From a checkpoint of a small mixture-of-experts model trained on Wikipedia.
Size: 14 layers, width 160, vocabulary 15541, 13M parameters.
Experts: 16 experts in each of 13 layers, 64 SwiGLU neurons an expert, 4 picks a token, a softmax router.
Training: a variant of SOAP for the experts, 536M tokens.
Below are experts of layer 9 (counted from 0) of a mixture-of-experts language model. Rows are named router (the router's row for the expert), gate (a neuron's input weights, with its number), up (a neuron's input weights, with its number) and show model dimensions 80-159. Each number is 500 + 25 x the weight over its row's rms, rounded and kept within 0 to 999. Numbers have three digits each.
Before each expert's rows: "comes after" lists some tokens at least twice as common just before its tokens as in all text. This comes from a sample of Wikipedia text that the model never trained on. Tokens count by the router's weight.

# expert 4
comes after: "\n", " |", "\n\n", "0", " |  |", ")"
router:555453488506517534477502514511509517550438483502509522477471452507498530522524504509424486483524486508507519486508503497503476515584547474508522535520538517533525524514488510486521478489494491489492499515487444508563530508491504543469471481
gate0:516524546469480556477492531509504502493461489513521482492517520483491520478493462491478525481500540527480519475481471478464534481479539522485498527538496490504513510481458523541507467490484503496542495534525496492502484527520485546476492507
up0:495492498512519515566502495497504491496540503503484502500515486452498475503498505479497517489477469510483501533501551503470484497477494496507519532527480493505490500489506493527438451486511479472479465441503555521435470477506497501505498452
gate1:496501512464501461507495457486484588482489491509458458496494472456522475531469517516476493516500495507469540506511484508514525508554520489454469483514506498536508503550501511486479510453507505526484470476460464454514516516524525524486476463
up1:510475489470504506492500518463514498468504483515473504478522492521521523519492501479516472495513495465519531502535539506482497463513481531491499468487553480471498468521505505463503518468440501476485501467528487503498515465540503488455466544
gate2:496508473492518485535489491505501544505492528481513529466482507450526495486509505534491483481485469487494489528489500447477501477502541530486546523543549503511482492509520511504513509507503534475496512537527455491493486501548491502458500466
up2:523477527481466481506517517488509517482498492531509481447512541458495508489471513481482515565487517514522517469473544483487488535534522508515526521504485535519483516520469474517494519543521505505483488472524524554493506484539505474489565524
gate3:570524514509469502485476545501493491490484494463489507506511456465487520527484500490482520514501505495555473476484487447468516503532481474510500509491460470481505511489508478495470497506505474483541428532503491495499530530461495555513485520
up3:559549491510486524480481503469471491493468520542441477478482499469495501530516510504504526523486538512492504464474486538540491524531519472518495493461503441493528447512528488451470493510490479497515510553467495519476491550497494515505524477
gate4:502524520490489507489506485499534523533478476442537526516472489524491503459481508521455508456510563514494487489509516492534494494515515465537515513489545503516505489524476514499475473508491482507512518532514505511516557501533515527527481505
up4:552490501514503519504498516497492506500515470494525446469507500514488517500535505493525520522460480514506503487510507496495499429565495535511529455522473562539451501516508520449527480464504459538500476460479488482491446477484528492506519508
gate5:502520506543511488501481500549481506553501499503504476456510491530500528507504468524514510474505478495548486498488499495480478501481500484520526501483515496464480500498508520525484466493471498514459503539540463505497536527499501552489444493
up5:452516509513553539503512463499468528510499520500466491493518506524476477490523500484471460483514503530498527500497530502514489520546539502479504527497502468468477520515484506507488478514466534515520465507496500573459495476506537452472495489
gate6:481489470495481508481473479518482524541541526515465484476462475531491487459540475478540521501555537486486546543510464505502486499547472469489526484510514558531532494491453491477500527495492498499494515525520492493532514552475523512521462476
up6:503508528496552472493495555492519540473514495515528507520484472494441490465506546501449544460498501500542475503525511500522469478514501466568521516480443562494512486517517475513505523487513516532485511474503526452490503513468486489486517480
gate7:496509502513505468488506497506516458508508472503482535526466464493497526512556483473481525521463501490462518506517487547512494483497543504497525480547503521493493566489490539480527517515503490489507468500474505512503489468484538491512470520
up7:481498497520506479461464488524477501513529473448477498497516502501502508543530451497493521535469505530509517499516519457448505493483480472502499541497500492483478455524501556480502499486522502496545510513529493530457523513485509479479517465
gate8:510466519518506517434505484484508447486525457543522507524484473470473475488495533456481500495485509522511486513550509497549500516545490517456476470460525538512515502503518529466529520547544490515531477478490503544497494541535488523505506488
up8:526478527527479491435510495529486495491493492475509515487483525518487483522510528491504515515500474557506509475480516499506521479502514546487502495475497531469515481497550552451505468478508480513518519499477467524527492503529526517475469536
gate9:519481540508507540477513497493478481531513504518493510492508505467484503541464481478501524482548468458483501448482487442491478503514491472461507541500510529482461474520492473529481510487512546504488491462519487557544557518498505494501500497
up9:488463528521525543482488505512544528455472493512498449516519489521518489502492500445519571512472466516502524523509475489509509539509496495487539500528504450443472546517511518503467513498501493518485520513481495494493451533449485503511466506
gate10:501510542501526487481482478516529472554494484480474473518539455500498515486515506534525472503532454540503517469523524483472513491531488483522487538468508515454513506494482559510499445445510533484534511532518471515523533498481481524516532475
up10:483509479485502552504477473493491491519460533498564464528485488485528489504459479532549505500507487512477484499515520449512527484554508496498509489497544466501490499535538509439497478500491475484513490519502488502492519529507487495457478480
gate11:533504486524496494500468500516487472492529534484499517529490498449492492509493481484506501512534544537526535512481488517529481504509501531532502541513468458502474455494462520507501496432473556498513483506551473556507481517504539501509487443
up11:467489508497523503481483471516541513506499503482503493516494509489521462506490500500516495480527539462511502481490545515486514498469472440525519468485464517502524563492498524547487482491498498523493528490500526525543500508499517509495480574
gate12:551469502493499495514491504492513491504451486532500441499523469493490467514503482506507485520528488464506496499538523530543498483505511486511507530469530461505510525508473519506498502481507496527505494506498521511522491471513488492471482455
up12:493502550521492523478543507483501526481511512488500485495508503495482526494458462497525511495488495522491481540524480520538470506484537484469498521562526509491474502478527532530538533522533514469508471497497505525481504526536501529506545539
gate13:540495511521484511500493461520486491558506510499527513508498478515509477513550496528508478515501490486525535509476509538465530509529484547487479488493551484540538497544469498503479496506524511495476472502478508508543538438494510502454514489
up13:465457526512537503502481523497483469461509494519505447515512532514505486454512512512502470485525477474468444548506510473557522544489517506547524482457507519500531517526476513543474483530508533484506517473484539489496524520535503509527481501
gate14:544503550518558488461506475496546503507479501493474532474524501494471465444546486508517465498500497457556499500514515480496529519480524566510483527568504505538464470505489492490509472497486506491514511492515482535541498458511525527484504504
up14:498476511509514512513480510490452517497492511489499492504538490502494532491466478480500459496523518435486526512520522449526493524523503555498492469472482527490528515502523507475494518490490493473477476468522548498538541531491518489512458527
gate15:471507465480497473504436531556493493470511522528484490468425501543494493508514480482497478514520502533552476506504478528510503502540507540496483515475553523509474522499510517504474510510554517512495528500504471535509510503498462491523483473
up15:470506503509527490516475522468529452516499503523498502553475508468508491478529532457436465493496562493509499492507523466495498516480486495506534552513480483508506516495506557487508516470495512531458521506514482492509517540531512464512449502
gate16:504503509470438490506494506442497543522481498480479517466518521497494553529476506489473464509507486510480471510458514462496469540481567545488526514516519494501516513529499480492500497470545520505526539530525513478513528520464483532481498493
up16:488535488500503496505490510575514520553501468504501492486475485525498507497494486467503484509541459481487502527514497474465529507520545460475509493541475492493520516441457476518529485553477529519467508510483478537492503486495510457528492504
gate17:477462449493442462490510497509522559498507517504483524517483494512467501491498476473466548464498493537484516467498555496517492515518484467519542494495496510491507471529501454507543506512490556509465507482520511568516510505491517528467535452
up17:500526516534529491477510508507492493525468488502494469482450495498479510502519473509536530503461479489494485539540475482493468482530484497427516459541467488542497491500465505453503546502454529512502494527528491482500532481520524500526466499
gate18:529511519504493516475504494560492497467521483490505466503501532480487500500522528466499465531519520528506517504490523468487517500540502490492506479474464469475492515516488539487480489492481487482482492475528425477499493500467511576525498473
up18:504501521551508474479440492526503468479508511490488482514505454508479509493496456475504510486543514513474463528519513542522511508442494514505513507482518455504465523463509529495512488490494483487505496506475509513537526527493458537498494533
gate19:499531463508564520449486519546518444494533490483525479458514475501498551495530510515511523471533516542473468493523464499559547473514515462510480477525525471480495496501477534481496553492514513459506541509493490525504526471528509499485512457
up19:492543488479483531467479490517491490481550503496487493447543486511467532479460472467504549450553498500473510504499484474527495516541469474524453518508501523501518502516457486482503502513536495486493468525510514531513510490476542493538444520
gate20:512509521539495479480466486494501532504491495530486503550499509480513511444515533452517483442495527480486499516523527511505455472521520488485502485504509495509491470507491472531542457521504476469475516544506466526562549456515511500514494468
up20:468529540557486450459496509485518480518504505510527469496528489507517522479547512450495520498510502491478521533504535489476514486502496494497473500511531503512533470497484509528481493456531480427521503463512471517507503488484541535504539509
gate21:517474494507502506512518545518534522546470492481471502498481495527525477513513535514480467459497526513517497507451517531454507472503466482491516523540526483525567509492518492493529500469531515505490539509494492470558496497466504505494469475
up21:524535519531505473536465478523471480529442503518530482509492506483474498464513474506490519502489536513500470544507510484519480438514485480521537541534500510498536453517517501487462527484497431482546552486508502510516481513487499488512516451
gate22:511464538504503466475512474513533498523507495520510515522512489453490459511475554512526468420468469511521468490486545457461490482535493512483459493507553505484525527491489518492496487481514500525474519495512483520542484485504499501481474491
up22:507465522484495531488512499545492521543510520506552529517499501486509479468451515471532521465525491495535469492471505451502493448516488491482496473515568519538486514527503525464538467508534485518495525471535460501520535512514522532517466503
gate23:491471513499494499526444469528475509539516467507480477521517531491517546478487518539514484525493502491510504513506491469528533549467479459520496541484500477480499499474478465522486470486502494511515520519513477481504515504536492485544457511
up23:508467510489457510463511512491477509521482499549573538463498518522519563521478500514490483519500473483471530485516489507518490526512494489525479472492519556472553502473474516525493548468506507507464511548486477476553469507480455455465502498
gate24:520462466510528520552466516493504455526536513521463499517513481491448498517494525485443539503502477535494512461524481502523547526500560515524531500484493459534519497521523505496512524517508502492478525535506496528534530508532500510503467475
up24:528466472469511510455486511547457462510487509469478539504500526481497495488510505439539484481467550488507496474540515498548489505486490518470512484501504459495436489445511514513549492482485548507487488443480507466542448461516540498509488491
gate25:501511500537529462448530509475503509496516523481546488532501480515463525475490542491495495490535477539495501535484519478523484479538502506506485481495518543504485493496525490511510485495528498461552443456535478522495458511473502484502506492
up25:500531527498519468513518500538488536507496543518488513541529538498478474466503494513444492552512522511501496533478497458543490514507481537496507483508506508474514514523498532524514454503540544470514518492476484460527530504505524489501500509
gate26:472503483494492490534478478523490488495470495454443503478535525490480483508490499489563474473549498513508524506499519452519487478498451467450476520484525522463461494482534467502468532442533475515481517495498498513483497488481472500483493460
up26:508500447504506483540498476521511485452534502528517513543501530509537511491499504527510516493449523496493507486465518453488524494558510524510503529452475508453547507494507508497474466459494548448508455495500535412484471495504506491489469509

# expert 12
comes after: "1", "2", " | ", "0", "3", "–"
router:515489489482539517491500477517534511547448503504541483531470491498479507564504474536509502497473514504475493518491518506495440496536520498520525548496550499500490509474477494524501526501517502486450510494490464502528500470513505496478473499
gate0:495523496475467483489461494508489493481501509432443506479505471487517482497503506522503513513469456505454498471473532489457453490527555535482476541458503503456468498490492541470508504538445497485547476526478506498504522456478522501476520470
up0:470517478503527475525482511485541483498540500496471496481532490484475536501504489465516475504508515484500494517531503528507464523531467458490516498503496514520474511497497524546520506521491525519526564474532457536494464474480500520486482475
gate1:479507467538497477489527505528526474484491503519519532535519520489521443495510500520500458494507522537543453531496473462538505525503499511508514492528492489494458480477515505513478466495499533492546496499521510512523510540509507489475537477
up1:504490471473518466517509505506536535474473540544554519553506501497532551489565518473499511472507516532487504497523536536518502480487522486555516477470507489479500476493468465534503528510488456505526561484478493509477512485474502463440498494
gate2:499489491465513499467483512471506494505511490485484476495492500509501448458517508518512509434486505484505487568575537528495520527499489521514509504459481511496471506502500503530485517508522505457483476535482465483520502469527508554497511515
up2:501554445567462487487503496462490538502494519497516508485471485477505487503478495488467467506526497510492496421475488499467503482525482500472491511548436548510487464532484518487497501519487524530496486516488529475495499489486475507478483528
gate3:491471517488509466536461503500499475519515495527504489535449531508485476517500504564511506495513531499481503522504531503507436520522480499463488509460507509549522508491488516514522512485508539486471473527509454499491525480530490482557497486
up3:501509480499498504469446578475494539489519507469479498527530487478486501504468494507500484495474470484505518491547491494490476502463511489506489493473473501488491455482481501510517528507504492486514509493481487534455465522499481526476506500
gate4:490508485491475507472511485471494501518525482501447526528474521532521533475412516493524532483504481547543478543504501461549459464467542492505481480509524484534467476463520470511493500455519484501473536477497505481470509473509475515476472488
up4:478481532487500475462507531539482514510485506505507500477525474490482487479469488529517471467515481509510480485485541478457519507433501506483497516520479506528508519516477516503518498465449474512498465494485526530503507478493509496467475477
gate5:480513548515539552481528495490531524516520497533519496512500510507476478551522499492521504568496485500488486515542451524493476522489503508498537494527493478472464484461524439491479446506525523479486515497519508488491511482534529507471466465
up5:511496485480498506511486530512470461477513489498512505516495474525524540512509490537517487471570490488485517520453511500510507483506526510503459514501481518539496469518516534526467500480487479529505463473508515444526507467525485482522547496
gate6:499510471500477490475535500496546480546511535460489488485459522510517519512475469528469518511462519500543519487517511488545492472541487497499543543443528493536476523459476510523523506505513530494493501556481492487506492491511485507502532495
up6:514466511528479518509467475492463518465466491557519509492521496501487509510529507483501459488477508465504495472507479504459493525529508515520474467509479477479504486587472540475482511520486506512514530478531510534540498520478526541502422498
gate7:520536493512506498499529462482496526537484495490535465531444480503497523482485525498556502518515506518495507499564497486502507511496472482464524480478468470507530529504446494524528476489497528535482474449492458520497476507510533528524475506
up7:498502473486509505514503521554504521470523520496460506460494509498514472496500464462527530470493494509538542462443513503513452530474516473510474538526482518525494451490476512518453529514512513494508500535512500509510543488462450510489457476
gate8:529467472459469499498490501481481545485478495471513438546505467486522502522511467441494464468485512492498500507562528428471487489517493520502521527489539481489517471509505481486500468509522535473513478471501453521489504525500509521480531480
up8:529506510525476506499482472557525506517538531492518492535482503480560512508487491534512491491478458486488520496536473477526488458502550491487536499507470482494481462458526500524454483511452482478471548456535510484502532449525453525500498474
gate9:494532495487529477501501494485528495518490486510536525499530553463478489491511486504555506490520530517477522539496517555510559481531538506497497523460520493456445500494539485502492455484518492494487453493501538555458560491495504515522496494
up9:491504542541541488476526510550488487524524501524468508540497467506483492519481517482456498506460516468495489492499467499517498510459497512506540503514520546525525477455540492495490488496453553470501497515517479476504517523518504515457482441
gate10:454515467502500464479519472532521506480511480535510530489508506504513466515494510512514480522494549506511515499503538496515458547549501504470486469498483459474519487488472522473475512492545527524454515515475460475487475485515507556440544516
up10:534503492472536497494466464524517512538498491480473496505478479489484477487473541514519477466484461485501505526470485444478480501395523474525522493499502495514475490506506486477551511529488507433504528506491504510493514515484459512525456527
gate11:492514512521492533494499479463491482551520456502524467535460480480512514506504513514490497520472523539526533524501528530527490462517468454525484491501523476518480477470515523540505473522510517505493550514461498524525505516565494522540480448
up11:501498562474523514496517468509533521477482489482457496504488577476455496514463491484451538566554498505498536475522494492512509494461526526532469519524509513493528515492499518457506571474477541492485521536549499504479503480493518524481498502
gate12:495490500502481518519491519513501483516470513531469516488493491479492452516490535462503488496453501540550508509528535526480518464527479498488565490446502495507464524493529545515503454505479490462513497486532484497467474483530466536489500509
up12:519473492465537508518542531508463515527502490495487449493472476481488494494552508454498472479477497475488467496507467500491514457526480508493535552457522491512488561515530485477496460545482508513512453493502504464493472502562471504473518492
gate13:472473477525494518521512477482463458490491498509526458518512564472513480485487511459510520496502511512505478478493456532516455492524509506483489498528481533482485523488445520481477478522507501475507568503547485472471485526532506531479538500
up13:521501523513462497498478548503534497528514466492523537509519505498505494512534518522490493505478529479506528500521492532541521496533511480541515514481520477476530480512485525504542515508490494529547475482481473540482457489496487502510478529
gate14:521464508510554516508509450501479522517489462469537495508488566535462455504531504518501513511491520508497490528497531519496492523549520487501531496474513464458454495485511486466493552504504490507506498481491498507508512504514458505542533517
up14:506504518530481475501497502506556528522504503521528502525472522514526470478516501493570500513513506516515526494541505496509487481493496542508492444473557481468487519466453547525507514496526510523471498515480514453528529488497539513466508491
gate15:521493501513518484483518481531491543454479479499527485488425534541477501468522520528487526502486489518518496497528513527514500518498532504495484433543519491495461506494509508529501504473470491484499541471486462547499492528542473459497516493
up15:512476479508520485479489528494536548512480507498530490525471504506487514532514470511492524519468482553507523531493472527518459480459501510530533506496487506494532478503482492479524507479508472504488511490532487507544525534491471462501535523
gate16:498499527458496442521478525509484539507501489478509491490508519476530488497509504519512495511490509550474508478460516442504480493528501542468456540471534485491507467486455504472481562470496494503515501553540484484527452506497535490489538462
up16:490485533508475507435508524495506478560481502492465478490471481483539538486498498528515498475496478514476475567499492461487535453457511527472471504494559465465491500484512496484507501543519468488468496538485522474539486535509519532519455465
gate17:522492514522499511450482502559535528469506495545477525478491483533490523466464481452504518503522530524488505473548538536496494510489504534522531533520535512506499540509504529477474486519480490505515531515517512528491550547507540482538523482
up17:487576420478517480512499494541500513507544506515532480511491480532485495498513470475460500491547528479504476483455526500499531501478485500527481532489452509474503529508475526473530476473518536521499534500498496517496495457504512495498493534
gate18:487518516469446464472499493476506496516469524486511457522472490496493534523466481523480480515498521496514465509506516459487495472513493516490471475504505493517527496462510454512480553527532489463435528530479457475521522471497514515497551488
up18:490481454492480506474524531507515467504511488454471470522517529534478503520472506504501515541502468542484511484498500473512510468466522490535488489496535502525502471523503490514514467496533472499550541507491499490484481513439500478510541495
gate19:522488501511500483492485495531464534489498484484488506458495507523515477493511463512483481515483482480516525496514475455502512462507475565545555499487553495498509474496469545522531499448497506485481549465521536482503486464472490534504484491
up19:486474498506453509522508477487512515541472470537530482509471516457483490483480502484532528474512501535518476531478498533475503478525503501458533455529493477517519478476492521501479514489508486487512544486563526528505516526494483482486529530
gate20:479504510488508513494488483564517489501474483520494492513488530479520521535521503519503473522461496510481519537495523487536515453546478537517482539506515531506541521478491506484480501493507525541469475493460483481494486492478502534526477499
up20:542510483521505492529484529473492491531507515457536483519527526556474536540479516503485544460438475535519541493492543492493495539509501522528473480478431524543496472503484523525499506509503522538508470518489520506509519474529502518489518502
gate21:498444477535469543515504487499554497545491555511491495522511556490478512499505498483533504459483476510505536523500513526517512492492484464518515474473511486502531475514489479510523516531508496496484551500511462531521500423468522550492511469
up21:495502484521505514479510500495470519489514482517489453499512536470490483522529487466521496473482476543524511503513524517510499529416476502504538501479552514502541491494499499475507521509530491521517447506490498513498515470471521542471491521
gate22:507502513506480503509544507462511519498485533480503509504492517450519469522522488539509485505473535510487513486469554518495492511484538496524504499495537498522485491463535477523495519485491549476491488498521540515517520488553530514531504485
up22:499504548512479531522488486493518432478484518484474493473454476557475504553527508539476467500470505473461531507539536528495486493463494530506535491498488526462511484518485490463520500463515506534516498524502516484489519480508503508444484506
gate23:494550507490517492512525499505472491491504493491510445548481498489547512479481466503493496489476523458470495519512490472557483455542474509470538544519530440523512478508491478477538515501487478490546487510458435507498511486527521514478516512
up23:495485566510517462479521474530510479509523494500536475499550480515549531518506507519559471469517488464467475517479489516508498518536501532520474462500510480476534553485536488503533495462522486493512464481476470508524521471505528557521489492
gate24:510542517470497486499478487512536478505480519493517467492499501534515477518514508513554497534501518444504482524523547497480480467485517491506490501520480528482475505512552488527508547513577491524470495453492527471557541486474518499521471568
up24:492504488475531518531535516481459490539523490506494481484475518509504473536550476519528504469516536491494498492513482498511516556496469515524526491509483492514481477497519515499523555491492513536506552459529546490513533477477468498511501544
gate25:474496476528475478508470504548481488512484473478502462462559529497487484515515494510494467452493507487510500481474534518475524532502529498555541485491523512489462505508518494488462514520480523527513499500499492529518478488472521524514484549
up25:487589494523473509499522542565493520525518534481503507496479489464492464500455467482487492504474489525538520507504515516502485465506511448515481466502488525505469535509496494504478511507532472473528439518480488517473519457490544497506508479
gate26:479520521543482493427507447511493543521473528502518502507526541484526523459506481473567475529507524525500558524533505518460505497490505521493510514497500493489521478472490491523490492496530507484507494470481479498546493483505528528512496502
up26:485470511475502511488527494492513557487543521542514529453509498491512560532487479462515460530470466530495496512478536504504524457510455503538512529501468556480526507501492467526492474547501529463462528481486490503501471495515502494502505455

# expert 0
comes after: "\n", "| ", "2", "\n\n", "–", "0"
router:515476445479526527518512505484542522515453498479510517523475434503474504517511518493492517486514507552520488523545507504472494508546497483525531521539497494501476494497477471518542495503522500489500527513496514494560471509539506521489467477
gate0:491472491467504481521583466487503500457482525458534498514541507483469510502491503512453516476489485504518482507501499513497527502487484504476512555478529465479509513454549482483513506497536549502510519474483487469555473482536474514502526501
up0:466460507488518500518458495503542486480502455479485480523478444501472533503523493457502463491491484484517483463462486478514492509469512490496532524544493507509540534471464482501524520507499504496509512492473508530473505511509504502490460480
gate1:467532511491490523557539451461508521472484516474478462462496502521496511508509523506470536505522473529474492516492504487499511514515497517482493468512481473440517499478509461508531556470515509473488484512480487484489503474501494522476469521
up1:511501562516544519428477504503474514488507496530501482496498521526536523532537486477467500490525518444515539510483526552491495484465487502467479508481509518484483506476459529550501455521463489488458515485510498519480519536497503491509505493
gate2:492486471513516421547503502507536498497482493461475483528521483531525494518515533491527486527473495514521518528479509482486453486503493513552528490546500540517472476450472501505492546509499515508550493566530529525489511519512474541509485449
up2:478503489496495481536503485475508503534508514475461507516470464503486541531497499458506517487542468521509539508503496495509471477492519489512477492469469510535483447474504549482507538498523531491538453531507526520478537482502491517485447465
gate3:494532508548527492489504471494478520522453524478458509522443522463505498473523510490489501493492514531514510444526500494483533510502481550492477483522495501518473524505494501548508492542467521520503517498456484506511433510484501548491506527
up3:474537506528472533521514534473521460527517477491517514506523502458481547435496488525518497456536562479450505476491461523505491498541541481495497518462467525513533550523497523527505501551506524487546497509452528527506490535486499481488456517
gate4:484509509471486547455518523473509488536478519518502535519509502528536502452513548486471506487459479509478507528510484515518505509510439502464528506513504526524468465487520492472491527476512503518486518519514525521514547524501535547491514480
up4:526481514485494478475541476509513494495490530471539491463497540472510508476471544532553477542498540499503494476503475501529475525523465459439509490523528509483512548485488505512520505504486476491502511473446515486493517516511454504490550507
gate5:475491505507480530525529552504552514465483500519475496550463509492526516501488506488536509489520496454469520537507544506465536528484495499517508519520481487515469531501490488485543505513512500460539519515521580488527510472463529499475514472
up5:504510461470526463499483547522499537480517506476465499477477490511459537539498496511489475499504463512534500463479485412515508509453468518449506504467508504508508453523464482505510524506504533520506538516498496496473519488481461481499457473
gate6:510483461542474455516526517506514524462521552509523560520478532490495524509521503474527475511478506516513474536505495482557508514508501488503475533509515558466461479504501468475517508458524514502502483492520519531482525543491486472512512515
up6:474473573483576494526471514524511504510522516528505467476509490484501490523491497487491497500550483460521481498527544491456527452501488509515503508543518516528530494490533520543461516510426505490533504550503493491463498497476526511544501505
gate7:513467488476488481579513534483499490496460473469465502520497460516469483550477462490478500494512533570531496548464508527501501483490524470497509477539497503516471502513488463500525492534507503494509501482501489483544483498506506552509470471
up7:532487563490503531501539476535532521483518526495495473476505495536492527511506512542514508501457537488478537490505515488521521523510529479469494480507534522491545476462515472424493508498507520457511491486492534511554483510494484474504450514
gate8:508506483509481483469530479538497517517504460499465496507484450510449465523555520458507562516450551517522477500548530476512562509520521530499518492522506497496479509462493499481492480515498476482514522521471519506495501517530534500517535502
up8:484566468520472478462496516499530515523498545489506513484466493477448509512529508520514481517510509524472501537544520488514525494489538489499483491506490459496463484484538504505483532501496508481529462522527474554447531505505520506532515495
gate9:488490526522477471533513445514491472519499545484514515499485489503503506474483497533501503506506483506521519499511529508485500532472511530493528529495504531470557469519514498495507484534489516493535513540512508521542520552482542498509462505
up9:513521531503480468528486484515574490503517524491497477522475470502489515504498545549513525509500480505510542506514492487501512523507487529487493485485484500469512482528568471480514487502498499535507534530512487498521504546488485522480500488
gate10:455534491467464477435500483499525498489487543478503505482480502510498502495495479482468517520499499508515493457505541528505483509528529504547496525507500453502531492526513482492530512490531542519505481511471483520552480506515573493482492493
up10:488504495502512537424490541494544527510535502482513529505452466493535493496512524476498498500512515510488537502511502484481526503513482518565521477520467445482496512497510456472498527522488522502497526521481543517531536504482586471555521469
gate11:486503519510514486506555524509531527534532501499510508547496535521523443490485498499487532507502490534528480533458513467536469531549487493528557527509437488485502439491480485505485525498522538505487472483507481498503494490432525501513479486
up11:506510500495529511505529476505503469519507494509510497516497519520486499519514478478548493471509496483533513517514532479510554468526491545504519495476488539510481492533508441477486531511475504508480514538519480534514493507459508467483483528
gate12:520501519509465491484527467499499499474485506522464505533476486469483486522527536508512475479539524499526513515515508494481498526494521503529531492469504483511476497541513485501508496528523562487537524468521528495513494519499480511496552491
up12:483522548523454479510485518485484568547542503486476458504518501488536501503532456468535496491532494485516492506473572500481503480513506496472531518483497477509497529484517505529519498501491512497495455497494499551457529492524540546504508497
gate13:519463482500492468518476525484479514470471488422471516511534497476490503458480453469484499524506472527507482512529543479493523472503471471514495493539506482484503519490493490528523503500514560485493509471469488477509504514529523481477503467
up13:496533512506479529490514471517507501530523489563512483493489493511508479567491509496509516454494554466528502524487476504479482502464491501472519473490498508508521477494542527490470521510488451495525552517480520512497530497520511543554501500
gate14:522479495493544479527475491451525475490493487500536507511506477502495536498468494494502527523517466473487510477509504519543504475531478490516501536505510471517497461508502451517532485489521486516506504494484514472508489523493481520484506497
up14:534494504514513482495494517426515479482499484492504484542511466490474497511501478521528527530483507509479490485499522464475513459522472470502507476515502467502464473534534467481520508453558502538525482538486504532487507520470481545527495500
gate15:481494512464517496502461486506520470493527490474518472511487444473505535462536514491490483514497480520546469542526481518546547471485512481505530505528521495519479458470473486520504495474512532539473539565527515504545555510475532499517471540
up15:522558496505519541496492527538475473449498480528517495482528483528518526496463507519484517471463494515461535501486554500499494476503514487532516471467494492523527473533468500545488490494490505497459464473489514546462518490512527526511485513
gate16:470479532504480539491499501534503480533487529473510478474475468482492428508530501489510512459529504509536500501496490504514524465486496472450474504520466478516458480466520434539498505511513507504507487495519465492506474524524494500519495542
up16:498516496465540504462491517473509466482518490499506479500508477521446536469504513506488491539496502441487513527513520515476485524507498484517504517473533484464491494509490466486501492443490490532518477522540490492477518532489456503502500498
gate17:566525466488478512520520526505499544454506504476432507495510528476539441524499512497501549483504529549501529520549487498508537515543500477490518498510492542492488485489460500509505503523553489487515513510485535471507557503516518514489506484
up17:476527482481484492488432572503518516482514492481522480469479488516518498532513478508548509520466479494491515455502529462455492535509502490508469491532562520474482500482520493488444520529487493526484515506499511475511519538511541492517529447
gate18:544479481497492527509550473499489481541511522478461475529491528471502503451536518501504485508443473570483521459473481504510496522513520490488529478475474501496502496535446460500553496498527496526510493537517513490471533477487458496511457485
up18:509464496480464518495547473477482490488492531527478499517507476493463509478529469504523485558518485540460514486478519564513518497496506534549530526439506474522477503492483433493509460484479499492507503492477489477517511470462466532511484498
gate19:535493495488488460524517496507526517509474458509507503526522526529499503484495529489515529489532494508509463506547508484520531515536463506503525522534548505441532480506503544468515451484458514524480503546516529497506475470507554509546466484
up19:513485549482508506502513493513506515520490475548495533524540509510527520494518503516505506491550491498518487503469490505513531484486515511523526482558499477495530484508513510489507466521508464472502486509511497464515455468475511518539477476
gate20:484528510470496516509480485500471526516531505464494561515501523495526480469535513518485454477486496515468540500520513511500490481509523500471529523527500553463503479472509449497514512488467542500496530497522498475531548511532488497468459475
up20:483512516506532506493535505523491502509484514520466476533478471494498537519525508522520488491532462493520458533504493508529522534487498498503468465498472532507497499481541507522476502497525503515545487522432476540508495534475521497507526507
gate21:506521503525483547518435532478497468523486468465534531472517509481486481524488519502507482516487543540511471514523508476522468514492510501529503452514512479513530485481509511497488477477511527505500497506545537507544477493516494480475468493
up21:539512487445517510502505530513484493494511532524472505543536494513476552477477475507487503473509512476505527483501522484497532485481448463510486533526501497510458480516489538502484540469497487487452500543492467503465546500437524498490528506
gate22:511462505489489475571473478493507502523472525531498486520516492517501469488554510458485498459421502522505450543535456538512510532487504451503477474503551524516536456492473485501513505500518503480440525493465541514516475509477511487482480504
up22:492522541437479530508471497438491459542514532520543522486570484480540476508522517504489450542482519513467458491511444510523467515467481501512535443574492528532490505465504441494488500519509517472480511513500491520520512531508495494514506547
gate23:491471480513512543500487523544539519487526549506491483544545522471549545510547450485503482512499509514539476461494546485512529503476507526536495520484510522468495510520496494499505470543500525464534499540487498550528498485570500529489476517
up23:473492493474511550488491470475548502480460518513480490500535438461520520495488495503497508467526535509465482491550527474506475541450513491517517477466478490483478487513514468502503500533505546466493524498490464511496472473478500495475483444
gate24:524444545503489539486512479493504500477430530508463515468493494489502475490510553514508480472508442502463472512495527487488505491508532469511530476542455460497442455476537523467501507477524535517493520532506491479557487471501516484495487515
up24:475510485503521480534472526446490502533507449511538535558516484492542490507477458458516463465502479501486519541482495495458493508500470516457483478514526514477514531513501521512474489487443501499500461500503436516481497541493523508459492493
gate25:525479501462496475528481467506475532535518488480512474496499515492473494498534525490453438582520501471478511496521484497512479497498488505462518530543492482477563489536505537554554481507472529518498527512520565519513521488528513523466468529
up25:536493532458491497496496504480514491509495549478500513531540525465500521493504499493512468505511507477502517486515454513486444441453513475493477504486454512479503514509490518511493561456511504544495480491517499508507496502519525485459488492
gate26:473486510529495499514501490492543485476570453464469495537517491527487462519517496469478456526516490480485498478465451461527498536534490510480546450486497487475495515512543506542497502507476478508488496513492491506555538510487517505513502504
up26:547504457489500445509479498549473528456470534491492532533508458487499530503479528485508506492508506468472481502535531511495511528520512503502480516502549518448508479485514455483493505477470466551516504494521475478476490516510472493449498488